Below are experts of layer 6 (counted from 0) of a mixture-of-experts language model. Rows are named router (the router's row for the expert), up (a neuron's input weights, with its number) and show model dimensions 0-159. Each number is 500 + 40 x the weight over its row's rms, rounded and kept within 0 to 999. Numbers have three digits each.
After each expert's rows: a language model's description of what the expert responds to; "mostly gets" lists some tokens that are sent to it at least half of the time. This comes from a sample of Wikipedia text that the model never trained on.

# expert 3
router:501493533499494584547397468596484562457530493423516528493455483563485512468518504570487488515492496491455570544449432504482489521488409548507447504522575492552452559483522510454496502516510407492551513538506449535442537561564516523468461496445497485486518545548522564449475437481516482446488484562502563509530537530467488560476461494501515540511447492522587514508461513472485461497493493518500476491491432548489503575473508484494508462499443479537500413538582539423465457463582489
up0:537492552494568562558580483572440555473391475493513438491469509529431473520476593438473438475417460433549568552519462576420480509428580493475427514430474535520471509449475524554565499487501554510505486556511465538498558490471516406536494460540563468535550462581486548475509513517437501469553430477511460493485416509523511483539524517513524534459522511490521492547519494528499418544554539507524483439498500435547472527448491512474531565582445509543550503519504482536475503490490444
up1:470464571571558468561505513433489508485485525524527583470477504488558531509487455456455541553500456479514502506546447486520506500441500498545544444510503535444458536496526509502512522417499526561505472452505469491552600489544556468415495451495440546443516451514487565503544535498477512467515444469501517511495524514471471479520538525521521527475527475501476461412504511558445551485478490484515545438457472458595547452421528438526509495500466489549508490457476479478516518545524498
up2:462381525569477526502606511486446506548490460506444521531511455487445514435519505447474508518514505440556539490545533559474492489538515539569450439532486538395479500540456552533442504506496494523445487454491491533578584498531556499484537461517543508555474506491530495503473405524465548579438437560458479468508501503489476498517508519516500520490500503469487444503522557542463553551523486473526523514474538544425490431479422517511451504547513483535521513473499579497474481519513480
up3:501548454440608430489517464548490448531468544581491545531469471476502529501494563501483433494558465517530496479513508522534532472460520531519475452472515556482499534480509501486558389495432532481519572484443441431500523545441495553522448551547542528546532424546567509550474465571480482509463427499505467467457439543487483501541528472526494517496519480495488512490501540505491521486597502512556545490478479520494481453425497542440483464473496581488463569484466452565501429542548519
up4:523562496521531485494512505506494556508417427566601476540475542511457477513472483564514510493481538449501423510566474473502470469486426534496561482466512519568530550552470484476488515411520474472536501492537534437528422532485522436460512550533494484499523419482514512501455559546466459569501475503463515482438553515503367512520522522514453519472520562456575518425574494580462471584565459485552488417403526451527532546563542509471546446539537515485430553553488520530521546491413522
up5:549487533532550524481643477499516548527515479454461502483463529500474429437476518480480531529541462562524431495497554502572501478529579562493517459443505524447442510479500434502517521518476494526478512515494470460535500484515495465527466497550465463480447552533600449565469493541447498515487512576538455496503483478525455445547493470539538548426497502535517517503452448514499549450529479487487568525430523494554462509507473546470454614563508503540554567455517543460456504548437528
up6:474548448539603512538489568538489498515455507522510549546489519519472497461504435448489407490500464468553535499529523579428522494541499497515483522521527450548467528491554443555419475509450531457527533564431440505449488495560495533480489517518485525538471496540431433490509445492502534447512480515490455523513513483547553529512530523505502473506545431478514474467550536548505484483470497522573561450502518490494553456457537550409477419529508486547473516486479495500478555500425461
up7:490476543439545518490467472499495427573487513523479525469456484464507481498458551461505459536550432537414491502524464475517534563450477495627434439517499548524489518462553535480513484518505511515431493551520576464586561543518482549483447459525491454523506470481530476514512493518472482586506463480506482494539496515455449544524538510514520532508533527512470473513524586491444550475454493515577510459453482531473481510465479465522493520511490494488480545483437527499457517469616406
Description: Clause connectives, number commas. Commas, conjunctions and relative words such as and, which, where, as, or, plus thousands commas and pipes in election and sports tables.
mostly gets: " where", " or", " when", " which", " However,", " received"

# expert 9
router:435526447493548498572517463483564507549448471570486474438524581538544445557496525464525434400508512458536447497492458491502522508476485578441491518639521517494536502453461450476486438492527554492540616510499523481454477464457522483534556482476503557481415476528440505542513446497494480469538519558494536486588490556487518570459477504518504478496476456501529551545506547501519450528503502583497541497465490501491513469444470546530461461427521552530465548512500492524515465513450514
up0:500486483518478526499528491546439545577509447550466464474532474486455438540491554461440502501443457526505477462464482507416482496522442533485497538483509480494464485534518528546565468504473551544486569549461516502491532457471554513423469480504451536441483474491546524443511453570489503534471526467559528486495477489593565493525441531386514463421491492560510497503515542519486409482459453593445492479475539530492526463418476552485514532493445460467506447568478502457454485510462448
up1:509462530430569479499543487465556519481413447510436530541461440558530458412438489510570493510447547511451520498486487495585487386472497474551496428459558514440465512544504544545502481480455503556464540515493485539581476519532483496467600477488486539565489560459505525483504546525509465511469472473514525499519488525488491461515447508523531467458538469495486503511414496488548541443449425495463472503539495540460573461565548508506445467583411499585509535512468550540493517579575485
up2:451510466533527538566542552509480506455432474550543543522529496538490454528469468486528488478402445434572499499493507506473479451477456501511461506430503509440501509588476517534482504595455563446475542542488443452514486498452517473515572416506491509461563509482487554602492417593447413471444480484495522508554519525494490444496456491408491415443469491561528462550526489523559538552427477536496527513459453514544486474527568499558550487536526513515501466507533600531483570529482493
up3:495472576505501517542463519551521542577510495449496532566492479538537510484483483538474518512475478430498559486570486566495489532487505431545467443498470468430469530547472496551531426514517563597549495537445547470533477570558472546486506496497478440470529500491458510511531459477478459536499541566514474503521399472527494488516484494489570473546542432529528486461448510466512432441442505462569526466478568610386522496547580441523501510540484466506553475527473526526480490486478469
up4:477526494553526473453495522494489525432448549512529454565578508483429489560543478489454522485441508516473521511427581474446509505486513529527518442526547479460474482558484542492546520532470438462551543525453525519412514491539582501508518479503435516527514542497475506491500479446492511409454438479472496571484472447528514523514525524445491531577477476523499442491529542637453518481586502472510516438534472506446427477564562480503506535440522459510440492538487536515507499528482500
up5:453560471461587477473485527483530532453557536506456469517525437528465496474478500511431499509484517457390448510489489501513491546483454500491492476513541421508462507500436534474519486508479548498479520430471509452526516493541453457514539475519452510499499523511508509462476498508466467468518530539521528431538548523490496498505478462546548513454489495475512524507377448578488459538509526469510523491400502493410482507480511531500540495478497539521513526557470521521437473571451519
up6:532453459571521521517520498553511446457516491483467479516558469517383531452530556508436488520494467494487545455526481505502484515413479513478474491478456497477513500559431425553580471454485552467471561619458458566438560505450509488442513477521473524450467460517482491511498518521492502523544574520439439513580577525538521510521586489531614506526517489515524495507461561463507486478458456530518503443492460549479474473532510526536449465457451540504441516508491497492556550556532534
up7:479511500547524434424488501518526516563517446494517549493439499539508410526507517459455530557503429478555506545461494509522450541489514529473531459474493508436515527563495540537497446453450386543531448455524463553531460548478550491493497538527432472564551535490591504508418557539491462473479457534505413581488499494489451443513450522503571463487551550447523522560509563544553617523590428432494461505480574434487473603500540476501522468455494564551496502478422520531572534471503476
Description: Sentence ends, modal verbs. Sentence-final word pieces carrying the period (es., ing., ics.), line breaks, and modals like would, can, will, may.
mostly gets: "es.", "ing.", " would", " can", " will", "\"."

# expert 11
router:549485474525435476532515467500488457492539524506476495490449538513574540544557530464513477517527510458539491507531503455471435546519550501500504445475519469466496517557502477487597488572567394527481455548484532458459487412572519511530454452531482445491497497492519465504495529464514515511492432469529398588492513460508469485540504500560615497473550453536513486531587533533458553477503494462504424591441508485466494489524472502489480521539501539482464469549471501487489557460484468
up0:562528415446521542532516539479520480431461583546508519537460414451489491526507523503495453453543510505535526470542526469542490469481445587520480513546476536466490438491513441449482461520531496531463428508464538518466467464537596553516526473495552532560467514497510443506427469534470426516474483530474539476550475462517505580479413516518449544468473537516524500597511499461534520459563497504564453437403507541471465565571490465514531512506498528487567542476499473494518484526454509
up1:554536476543530489535432475492487508486529503500550483551488499548450436488461523499546471494486512411583490505569459441534564399455481447557525480482502492428519520510502545583482458523527460477509490517419449529432459544519542456536538450517510487507427516464509492453509509554471528541441443551511537515438467504479532587502472563502525526454524543476412576532513516586487468454509506463539574462538543495496487513427530442486416515529416504512485499528504437481431506431509491
up2:508555498538485547525477552507525511430514513517505441528504522482470510466493547531499483502439518526550464554498553534482479476523553499495553457518524402525493557450618518488454559549501510465523444457515487491421527556510483447561448525617459482480498455442510502495489536515511483518502498515519520481480494516436530520499547463460478482472394485531492607541567514504443490473491464566455581531523488524457488543534449501555464514576509529459516531501523533424516391476503483
up3:420583472516499494468425495455460521450508377608491500464558480480461538511518492509451465435503457503513506523557512498554582512433506467526494522536504550461493514450503486542454480522533492427478574367530534496459457513498562584510539488522544450515468479573514420511537474493473467418546513513537559493496450458541473427455484518436469497482427484465485516491463488521554527502576542533530558427553520544532522522452532508476508562515435450601516504487514553508462471490473522
up4:533513456472487517486468557537484502543516494504429450525521568437520493502539483509542473554506482450478447635559523518504429489509539431486453501421544464492430495562478534538478509533559423467440512524537500581507510489551520531471487444500491532477454480535566574505498519473483469556468502518531440541445418540489469460501527514512554442424435507576520461513540505451501481549527502480528471501451478503427512527533522472444545461561435548560441486484421521540531463468508498
up5:538486477525523513555486534444452514474471565579483500513545513506504511512462515466520512437448494495501485564463398500606473480453560471558517462495492462509444550471558492488526503467439513497409429477480539534489477499460505518501504488517466527492446590560448440478491443485481389492468507533481514590540391512533480491536517451553490487564533523557475519480513489502405455483506465485424518472539504546498511516502457503484425451538527540489522525474607493498534457557505490
up6:555490456537498502551515535460455480496477519491459506501525534505486464500481497562518502499531462494502527502591498489602535501504569467416520521454417462464462504555479487473483493493500485546494484492471494555455517510517472480482483492503502517519483532466461541476478510547484513510415548529488432524479476542464553602526467479528529572480512516452478571618482457474448490464513509529476491498529559478450499552489479500480543477507443505538476497441501461474467456462512461
up7:480489535586524538525460545505514491416517480475480516439510527428494460411485503460462445536500536409488539515551555538468439584501561515484479491507558448449513552541543500483575541452487556499472462529524498532508498492533542559470492452521494440536537586533515471490439513487481441496476404515492468508570550477511508467522494490443397413485480516538503463525584460460457453503452475489467534440548500494513483489439509531523437508492574509464513465427519514502465435533541473
Description: Foreign-name syllables. Inner syllables of non-English place and person names, often Asian or Slavic, such as J-ak-arta, Sh-ih-o, Tan-ush-ree.
mostly gets: " Kh", " Bh", "iy", "aj", "uk", "ij"

# expert 0
router:487518485534527494490472521489534544459502506526528472510494486540449487469506423453436517525497478523518506455526481473507441511480439467518454449493519491445411577453528501507467442482462498512447495512468545469498523532504525519455515542463397540492528577562521465412493524505506521525501514441533477522529565510447454500464504471505578485488409471562523562520532483474530515493524530519549489462507462490492518525480531401533477457517398395460455473488456541477434516567519421
up0:516450499504577443539529525580452503497490523523544548559501453526509429572413536473412453460433461462482536503474477511476438493469572550474503522519444522492490486498504474471493582561523566455452552535558556513477503533465622507488543517585492415520480544543475553564474476524428513498510505577485539570513455432472490499567523473512491455528515487443448504512522540551522539490520527561533511478439562539501402476444490428456478460488504511482492451448470509502500492556548533
up1:469470496493483462493566567448445526525477605501458532498532482487439561506498527489485468497473528504493552480478602531494545453531485459526477501491504594475440560537557522586450488510430536521405541460507494547484554536449603471487476551545578518552439514446477487494493429500481578476485427495528473498541404504475507514519481536509431566495500492514437448527551553514445523530477457549473461493514470546424535496450447500440477457513512540498571537544488521493489469424517446
up2:521461480542437514536554469469481442502482459502483471476400352472458496562462556428497541489459460513465547432493451454522548499472526411467523506518472457501498461505513464553557531540453527516547536515555500550541495547497560474469466432543509525460496511488483548509508538466495474497480408453538449513477456472520521468533530574535507455510435533409479509548500537515520550494465515421509498485525574555458477445493511503480436575602457490520488475496577535503446524513521467
up3:581483512473415433482471542498532494557497439509499479483530533521405464513477478469431481401512562468551567495577482481449574513527539459455515445561470487457512555475513550538481522502566491522495546544483490434505415570510524482496537442532508423552499513503546470509490515497451452483430494529475523449415599470478501450542480534407471531532514460474489464476548485508484512475536515434618547474486596519550580438501501503461485469518488542514501585527526537515530464453466576
up4:440471495468486444491431536506472543597517558530472516440442533467490457490414511530543513498485489425540455517468515511477437501555522537521445497488420524473483521483495480517473458471468484534518546529496462501480528463528582490519534491532550469515526479475464478525487477520463519505513453486464484580496400450532492476537552574459517554515467530511550556453568548501417487485434466537567541522465522494504445505473487482430562485493548538499450491481444495497513490454469496
up5:504501480480526380610536516503464447528501541477514527459459456502473515560462477551481517385431415543492567500444451555510604514450520480506492535554484451567512527526496449513454482596507534445499510495437561529500432555509491514531473514548481486432482450504443551525500516530439489519522466532500521465498492526537502442541553486489505434474410520454484479571469486524521473430507486492583488440486570542517517494428465487450524549568534525539535582495526570542465484490470483
up6:609559489430529445412506501539469489496484411519516523484430486545526473487497518488484392476448487509494469479480547511484478452517514494532514536479490484506541514442562450514527428503511600448499488520487500509415547469535487510510482540526536557527458433521480469554405446574497547485509533498581477485512494447504568534519479577521551472511497452505462518557499570498446495505522481472470516539498496577475424486418483527475430494500484507521509494495521509442525508512466557
up7:520463486487565481521430582448418466467521510543455526502496473534503500516526519496447456494491513465507539438485524537488503530459569509514439513510450510530465489489534465498497478491491520519499541499487485562450502583530531483415582492529508525555537479546472554503440478501468484478510517432507493493516511436530565468504513419559477456486492565514541498541494500515544395508467541546506532510403491489482485467440490470500492518522556542616512487531463525469484401465520492
Description: Articles, adverbs, table pipes. Table-cell pipes in wiki tables, plus articles and adverbs after verbs, such as a, his, also, then, historically.
mostly gets: " also", " began", " then", " often", " now", "ically"

# expert 13
router:535518471496522554536431574450461552514485563489460509456462507477432502448535397495557413493518480545520438474485496525515518513477491544527479523468455530465473539469559483541540486519588568468552459485576475488578445455490509497480514476431511541505430503500530439514410496505504493457530405495479490437456532555467487555492477549492480489500574533417469470457500485513388564532530534500472485528446519455444552516505523503491472466460447423486461497495503518531371521479566469
up0:466512425556570484520461527562526399453476472560533495572509518507522515467535501507508427411450531581551504513525554544431520485442602485420517555439445472496477514505449523522567510518485529451526552483500454502446459550441511534495535480487476513462526530532457486557437453585486525489458504497512545545539524507502520482505479448568551450495513524539505537532510524528561528469475504533551526417535484519474511465538483444471503545474433570466399492398527492449483432531521488
up1:433471437502468514478498521474454499463520480441453540478518452508512533536437481495499513455414474444466543449538540512556463526538536483490562433548495514527512395534558490506556512491500534447489492524459563491506521508506527508471548481513481513503460511488457486473471479535499536528451489540507375523511551454510379508506449461457532488498457533511488516522513527444520466546547509571563482517621443495516435451446512497529479546453442543560558545463465523554524566515534510
up2:527505553530489494528505494515445512493517496540484515532457482541454506551516499505467511466527485441532496563528461493469466472477506543493499479464494405536461502528487465479514579520544439522453510574503534422486496465537479532469404430503492393496562495559476516523470549517524491540503558521460504522508505477436481482509442496520560498504449477503523550489505633525561523484572459488531432587515486506477531496504517417466508510455471485521461540502573397481537455475521471
up3:490450514550479509426503423478506462480489519517441494534455501471493542528398552497478462528490493471468426546439501436467500487537575530516446473448482483430471451527470476455476554463475480616427500513487532531530629474491548488521444544539467417549509544540543552477505526440464474462465510456568489553498554382560468428510510447500572529469542486554494543580491483504469520549475517463467508548502502524508491488587476476470500518570497466514496525542425428556489461451527426
up4:532542513449552498509526498557504542465565556526500479507563547539465506520487519490529477532565485467429585560462458529465504483442486520501454556519497476465501543475519479479549525533478443549493535500527465477527496463443479481410467520531522552543489452548524556466542447459479450542536508530539538523537448475504510513531474442466519489514508515521510547490476580561543387477508451496495484520524589479490481548457484552435561518474548458513552498469527532504492417479458539
up5:530457513475483468502527471538496530552520509473558512530597505446494514519494546507493482396558477444530466538553505485473570474512496479576507498454549480504578481560465475474550510519489445478512487535464546471469497471483536466416526548521554477493655576557455540498499459434509482539455541459555588571463482464463460501503556422569489490520482518527507498477537545613513480548581483438537480507527480513442456541481545483489476468473418505498508523551473497533529597443470514
up6:472515508496463456561504527494504526499496542561485503579496534483485510468530481567482475508570535438537443536503355506493474482479479504541393503506456514487507492558474503473517476436510454554519576522518464528445468512475533467480476494482513557571632528568470499567492491509488433477481519464516572498522481500472514472519529521433551529458496507517495492473535481555505445482490485526557532473443580502480486547504495507472506445525503552558406464533565524495524412494491501
up7:512440557496523421474570491475562552495501480500511533558526510471533465567457494521470465504588560453461507517569534447455550545576572469585551472482523548523539462586540542486556559617529493509518522506491570450487499499523472496519482517502485510519526470502486572538520493431522444585488513493514458523479510465518443509524473517503531556482486459577550447508490471471619437447484572500476525465529511497503467535470585494505513599483513496526502509515523496485541500486459509
Description: Prepositions. Prepositions heading a phrase before the or a possessive, such as of, in, to, for, at, after.
mostly gets: " for", " from", " on", " of", " at", " after"

# expert 8
router:529530523531519436557518568576503542444553488498477500485534437488479452423448539494515517489486497476454507500474501493463515503461555529585543479536537488522536505545436498507496502477450571539521555427447536552505463459532462486510515528503544524485460457459528437547509508520486464517496480509578433595468545474497528489515491495455483436525492572413441506500479473428496444478456530551473494527538450558469448499474505497477559558470465489518482443551521540507542579488443501
up0:451535525506458485489471503522417472445436528544507503525495571506421417492422476531499492480497462527564465574504506451494494493489451507493506467506487557487499509537442453575477508535509480494466488484524512460483530499496512480489504477547531492584464461572439461476451520437469474524481556556518555563490492525436437537505594505420539526558479538429552459452570540472492457515534561537536552499532521552456463453476496449526584567471506598527576516420517526516498526570456508
up1:477549514505524504591468481455525473463524543467515507498491518582482569486518453469497560536476450493561550453463476436463554529479521386462465516460520508483490472569537498465530484531487556499462598411480495606467498469538531588433523562516569471488509530499506556498529409473469497508505475574550457463530548477483544541495583525554532522464476524463473494499457560526453481499500436533478442518500494526488450470462506451511566503472501465487515538530522485508446528553465526
up2:530477508551481495514398514516525468481476441527474439450451509551489554502468482470476486381485467466564529502465495516500472522384488452543549522498512541525487480438463466499565434475453461501462546482507437472479489519518539520463490516530451563531522514495516514491443497517499407519556545518471528550517501519488515483539616497528554541478506560472463547494477480507494541466474546429537465529476459472480540548417484485572539442457450529552512469439407561543552504535504552
up3:503502532499473472528545512453470502444555570511515607434523509511524502482475579520555475417409492496490530436523514508558562426474445443487510441527497462540433552532468508549581470482543487442525557590542462516560497508469527518453499534522477525513447470519544525472485599509448559488528506473466496501499550493494467477542555492480513477513515424505566509520477486506591433564503477506485468469487485478531458503426522476430478516473426552471449510543509521543508537529446475
up4:419445454553570555548495534502562504414500486512515499532442516571487441552494492465504541454525456447496523494454437479436423474500492478507452574523512477522529537473443505507501505483587513528558481469559438533457485515469481513519470522518482462568563583550490465450496444500459439466499512570496484542520525543491380522534461510494494443489458553607510447470536490486531514510568501540497484487465464509516461522521520519518575471548494547479479433506534495560530529582429582
up5:506508439557524550497427525465430598476547508476579513519563458490511470541478550506490498459539549497562518573578509506462516489421527457504462511455491469440479502510586530447514422534502519538476472494507517496431415556454562529519486471514470445471498507530601524519468520460474477454508435560524531552489520489488479489529481564536490451560423470426549466558511540573472487493483487531478446548537484566582477559551459496542445522501449453457488504502496495483430531547541544
up6:522494489545533534556478523523486507549538454528518520532522481473460430436515564464477485525455424479491531488561480539494493544445483505557420542517478482491482501497462552533475460492564533513418556533556494572516509530564506454431519479476496551482522526454494419528497407508456488521448563519517457518508433535445526486538557483477555487458484470462479479550475500530560456484574430475527596446440559525497493421451513456460574471540511535552446489430523503505519446570500416
up7:555508515500562549554447509483462410469556459462473460507435511488482509438407455461504498535515429461505486483486487519474537456466515503462454525471566424548443524463473556598511533505555488543449483543547484498516440505610554527411507384538459474562541493439528569524493450519476517420477538512511486555533513493510524471534484594490527537491545507528486523531461479504567451527554521507498489521496557483463475456529513502484542485565412567466414480534577491498483450501482481
Description: Heading ends, word completions. Closing == marks and final word pieces of section headings such as film'ography==' and See also==, plus word-ending pieces like -ers, -ew.
mostly gets: " ==", "s==", "anc", " also==", " ===", " ent"

# expert 10
router:464596507511472559459529534507469522445442492507608429500453429443506462563540406468420495510472536542539529532491528553546554487500519540527519512525458536497550543574521571576481484486552551507496520523513425496503468550481483476516494525528501471547479516517482505578533508499507576518473493468526518463521496469439402489532462491461538566490480539477517479503484504482473481508491547536486452455501515482525571577445533487507529437550517519563480523512535491520484538525549542
up0:502513517599458518498447461448521499447540498495472499493524479460453521513520501511485487433524485520416576512465528441527520496421518461492488463607548400466493431481568481488511496525451495558502504480564467532506482576598536486432523522526501535467491464483516473476488455528511481519473461553539517621522451522414495535508478502537509521476511476575514525586498489497470534539510443520540517522453501476530498565529522462465441521461494584465531481508570560579523434492493527
up1:478558413510504532473460479447542534495504543525527572539436503507522494532395498478506516522592527479555499558560503508501577543458566455573484410527515510464485500561552516468542473559560475499394515575497520478528517423515484522440502478501439497547495501474483493428459499460516488504462531527507445476447583493485469500522480566537506514514550472488427492476516462553423482470508425498551435513468495496498441548543503487507447478530482457414472533511464485508423506505533500
up2:470444459530552466535492482543515466553539480498477514498521482508458555513505516526451492566436444529484548465480517531434488450497553507501551514448491495452500480473504434557514489506491478532453505476477518553528541524585505457528477480477522533470524527514512462524521459473503506432570517514439496521569466503515558464530468556527489452535521550537415457515427480489519583553464525531518509512449566614480524487461506484475446494460471505483619484465532418508457487553461474
up3:486528526492450461580510476499480522536416488517452543548413444456482548479482537530563521598503455478502461451475485442541515473455493485547435485497505443507446562473505461539525492495497557477461538515512482462552481500528469519499478456525481528513539534489500542501504430498474513472523526507521504529499483501444425557504618550546524503541582506468517544461493550486512512539508523496438558464465471522451514453485558482417490460520491518579483465574517529511437523458479428
up4:497550541543455480461433509496494513508597511454485520542523526528520498505511492557561522524456488511558487534500510505464495479554442512458573510508512419526500454552559540511521419487427421485510592513506465421547511430531566577428503517546525524477492500516552432495482514520485517507478470523564470546556465477417513463488482513520488465532511492460469444509536516504473479506571478452572555495407502509464540442472489499547501487474517471623519535563520470483532501469502548
up5:620536429601476514544519491475506526491519470549492511474467557485558496532546497488535497444514462416563502503529450543431519516469482456434524492529491444446484557457535482429505438485533537445487445581577475458453488515498523551483529533515448485393465522548456553516492451454477455547509527472538532565491498500522496562482507526586475482524462483500498479507505595479481515553495450500467539494477502497488448492541493492445512571531391495552451506447538440523508536468512530
up6:525463477490449462486500542513478520487467481546514508493519482456453528468488526604504501404497446543533546567561480488524572476428492530530456504454488517487473498550513501434484459554546519456418429576509532527541526494487451500474478480498500529490528487479519595457520451530489498564547513471493458464487534453453536574546483469470494497472521540483578532400453441548464526517532510463547470496436484476520476514530507502494534458521473480556417498494518511470501518424473461
up7:492535474516482474526473555510450406526509495433573553424580458506442474447570513499490466469464546563459517385487466487454552486550490472523540514560507452524526541497483472537539535491465568434518601478491470519500476518496584475492451500472489468554497492506504485485542466632481453537521565461484456520457448563509540514543533605497517497498481498445503536490475512471510492439452503487523517542481543536474525504484484460549532483531515509507444578486560500590427486470591451
Description: Mid-word letter pieces. Short vowel-led fragments inside names and words, often Spanish or Italian, such as Salv'ador', Eldor'ado', ch'ur'ches, Cl'as'hes.
mostly gets: "is", "por", "o", "il", "lo", "re"

# expert 12
router:522437509496521508429596505523595497488438545463585443544551489526420496534474461496495555503506549488446537495456506464588492483541509498484518529451509503514523449567495569488449563513458471471496535440518454539520493578400481522446550555472479550459508573499488526570514475519488468443466558472416527494516480521601456467553530452439435482561541462499498450476527504595486541592523419427451545490531462486451487522520525492479503585471557471469509472481476480449599452503492566
up0:525479425494515578523481510489497507514512499458554516473545505573517494437518487516494505454566514451485421508580503441506478526491498477531473558493549452504533523510446444561495454460460530594554525481537573505540453593455529480471474514505476543506575525518501491445428435513464420456461543485494466532553523482510475502525521539506537551495517530446463497563483533480506486509482462464529535584463586543488416475482498464556508491510516495572479489495451480532493544525423448
up1:509438464559512499556484477502547401599475473513494534543481464550433482481462483468572470503470481606508522504507518529524574510447464468496593434497483506541434572529474526522569468531466505480484511482438476583471542469579482542394477549511493441534483486508486449563523505506486476504496545468448453535495580446526442550544501527523521513473518573489464445482448527527509576433490488551509521549554494527476474485507543481481474519474495465468421502405469536471448514524516525
up2:512526525555478472510506515518489524462513472548491554486489397509505526532486508413507376448536554517513472540464460498543477494443452491492493514481501536449496529534581490516528480443508521593472517481542489488484476542496536468443486518515502540575578503445523527515528499496507508486438455518503481492494457485468417606528454503451459513496508510481570464530463574469484627514512516451514479521488483475489565421493517485456511487498510554545564567517505475513457546561462481
up3:546387451483519563495541586571514497487426532503511506485507490522533503430514500542423498544488512456541467492477505502421488484527522442488528520500489548427503520576492494521498505580496505470495501526474500548495482533417529473538500519528465519405488446480559517487503441535490429484440415540470541478485506503449467503531455486449452539462537521488565469428508525509465468517516500468518503453588574518512489481574516461489533537556476475490463505441517587557498526519476490
up4:584484520479493494473440528522419500537409509544518475523486535552438442554484441499473494483466497533494494499511566531569506479503488430457488525474498499491485545481548404501498476494524410549496604500448482451469545560522508525459520524512500561454525498577485486522433469505471454506473484507490513553459512477518447503529503456500514549514514480567510423448500501570438515489579465495512462397502565569493476537541516481490500445523546523529553476534539490472510535461547509
up5:474526441468432511543488458427503451551509535544445542505456468421499505564502501473475463510486501575536484525488577463407511453499555422477467483490531419444483576465474569456560519574494556467427584547475537502551526502592543558523455501567451433497520516552487462471513504466476527531477460468465468457432502501574526542611562507491473552452463492510459477465509479485516518426541491541490448525472496426487472484506549474529518497545495530420505568485517507478456500525581488
up6:512525506570475511513537549569516474485425436501508464520476490536501465526538510469550496453549496508516465489469474444425435567542516470538512474522519537441464511528437520430532472549466481485571441582459570515554532536462437463521427591518493439398554473527544457504484513495462487491461486529443531514454461445571509505578526506468517506472512521511488518450569532558489536517562553512542549486539457472462441495542507487562533551461474491489487577471492436533500500499512503
up7:393554454549469536474522518457503550448440513461511489576464514547460489565559494475484488498462476566521499503521506511485474495535468511624511478476520508448462518491460524558490447447494438472428518528464437540554492482521514516537455431501511503569506474482473476523467486488480483535468548536448518524441493444455506524512523513480533541461486481501542529533555510507543502490467436548493487510526507528532508521507494499488411522448507578459561537500412519463523559529480570
Description: Biological taxonomy text. Taxonomy and species text: family suffixes like -aceae and -idae, Kingdom: Animalia, genus fragments and species descriptions, plus some LaTeX math.
mostly gets: " species", " Animalia", "idae", " sand", " hyd", " size"

# expert 14
router:478485495497478532489523424442506544539505422494559488517486521486557487554503498572525519522545511437472503410547539488483517479519455488576490477495443503519450476499560470493526533479498545499504523489477446474444469508523534434494501428455556574555497510504466508448507504502542454530490546513538495498464491523505539464464508447542467512533507514545512454510478434532540500472452505476501550593569501551544440436493495452557460504412567562450432575469539499423491473568500512
up0:517488514544475461471497508494494502511440481521472502492515541517488423511530505531486523493541521480539541540439527520485507451471483474483483447479432502439482538546537516527528496532585579513406452487471498534539525527505606517536431540550475530526557426509551482464495531477461527480494399547539515545590482390548406505566478477542498499441556536494484588470495525512493504452473542521467504453537508493535425524524492467568520470487490459508480546458539589507460501545510445
up1:453484526506567511450455541534523458556515487456486507493513500568510535472504410491509457476509447515479476510546468469550517523477511509426409470441495497489493541442495531552559374453517503512504544552485499449490445558509484502520465510531484557515539534495464482508500473504475468559521478546501539466557596501508533481545528510540577423448484516511446546537429442451527483395537476474494488450469440414457540453549561467544541465548441507516501490498468564506534504535501504
up2:502478495541543539597485487502463501461561436493498479479412525556509465502523500477527390482475435476542425558491438541471485504479512499486508447496548478565558534533590583509529488476510517473464505526525452487518428504444523552527478572507519483499533484560546459503536502516488519560497492500500529467504516451469466487523489525481526481477484535428559551544477446490475447496512392485488560495499539506491480512515556473568480513504462581511493532562478500567526522427508537
up3:422440471474543554597509488475431490471466534581542514512561526542417480467525531544502527489478471552540504475538531530481476481515480502476496482491470475517417471528492507369415400473534466468471462487505469498532518587521603473517463469519469532426628480506546496537520480471488478508519485497471508501473557507479485559541463524509518504479488534573525557489529516544496409497511519529584511485559508438534415558468487532461482480541432470499493464448483431495521476471514477
up4:524527458500621555525534516504517546489494548560485514484566536472486494492502470512446457572478497545546562493528442493461483552420457487540450404500435504493435509447489461488437495500492460480374533537439375499490611534556526507516509484552514481493522489566479495505492459551467534493539486553457508485487491458539516530504455494513446500496516433461468486460482563561433465447545440481530491509418559496529506455520463510530532476494432566456544456431503601528472451503520445
up5:513513435486514448511489502587478517515516577488489555488470471509486457471456446456528561509427475469503468508470517491497504439505515509565572470574520433493474477514513487522544564555488553471487510526468589498514514500498554562531577537511432508514491525494455495480535527500479501435467450511496446472497432470500459513521477497483484452534525517542453484483513489530496516479498485506547525524525529586491505497428496424485541562553479503553539542386481591535443512507499545
up6:470436552525497517531493511530539421504490534574486500432512445469438544504405470485571497553493503547456490520479503538493491522570476476466481490487402497511480507470452519579482524447448544537475520541483516514500538490510502437485464484528479484548442622528535474463518485512468475537537512548468471521524489448567529485523523503571519484416507536501474473457521514481489525538659484552563568473433515473478502556508590431552502474481477583487549517503478462516484512514457462
up7:498468446524517498507458557534526443478436514583468526528501425505518515520470541505506449481463470459487497488496494493516508524463550443521500454507433431407491470452408425512523477467505493488488555465484497549539523549483570475407573535531488494482503512511472488502492437510474535474444522589427527544523499532515525462523520502530430482530507549496472462466518473451453483469531427528558507480381436504432552493492545478453585431486485537520455492446475466594621504531426507
Description: Infobox field colons. Colons after infobox and list field names such as Beam:, Seat:, Born:, by:, plus Spanish or French particles de, La, San.
mostly gets: ":", " de", "s:", " La", " by:", "er:"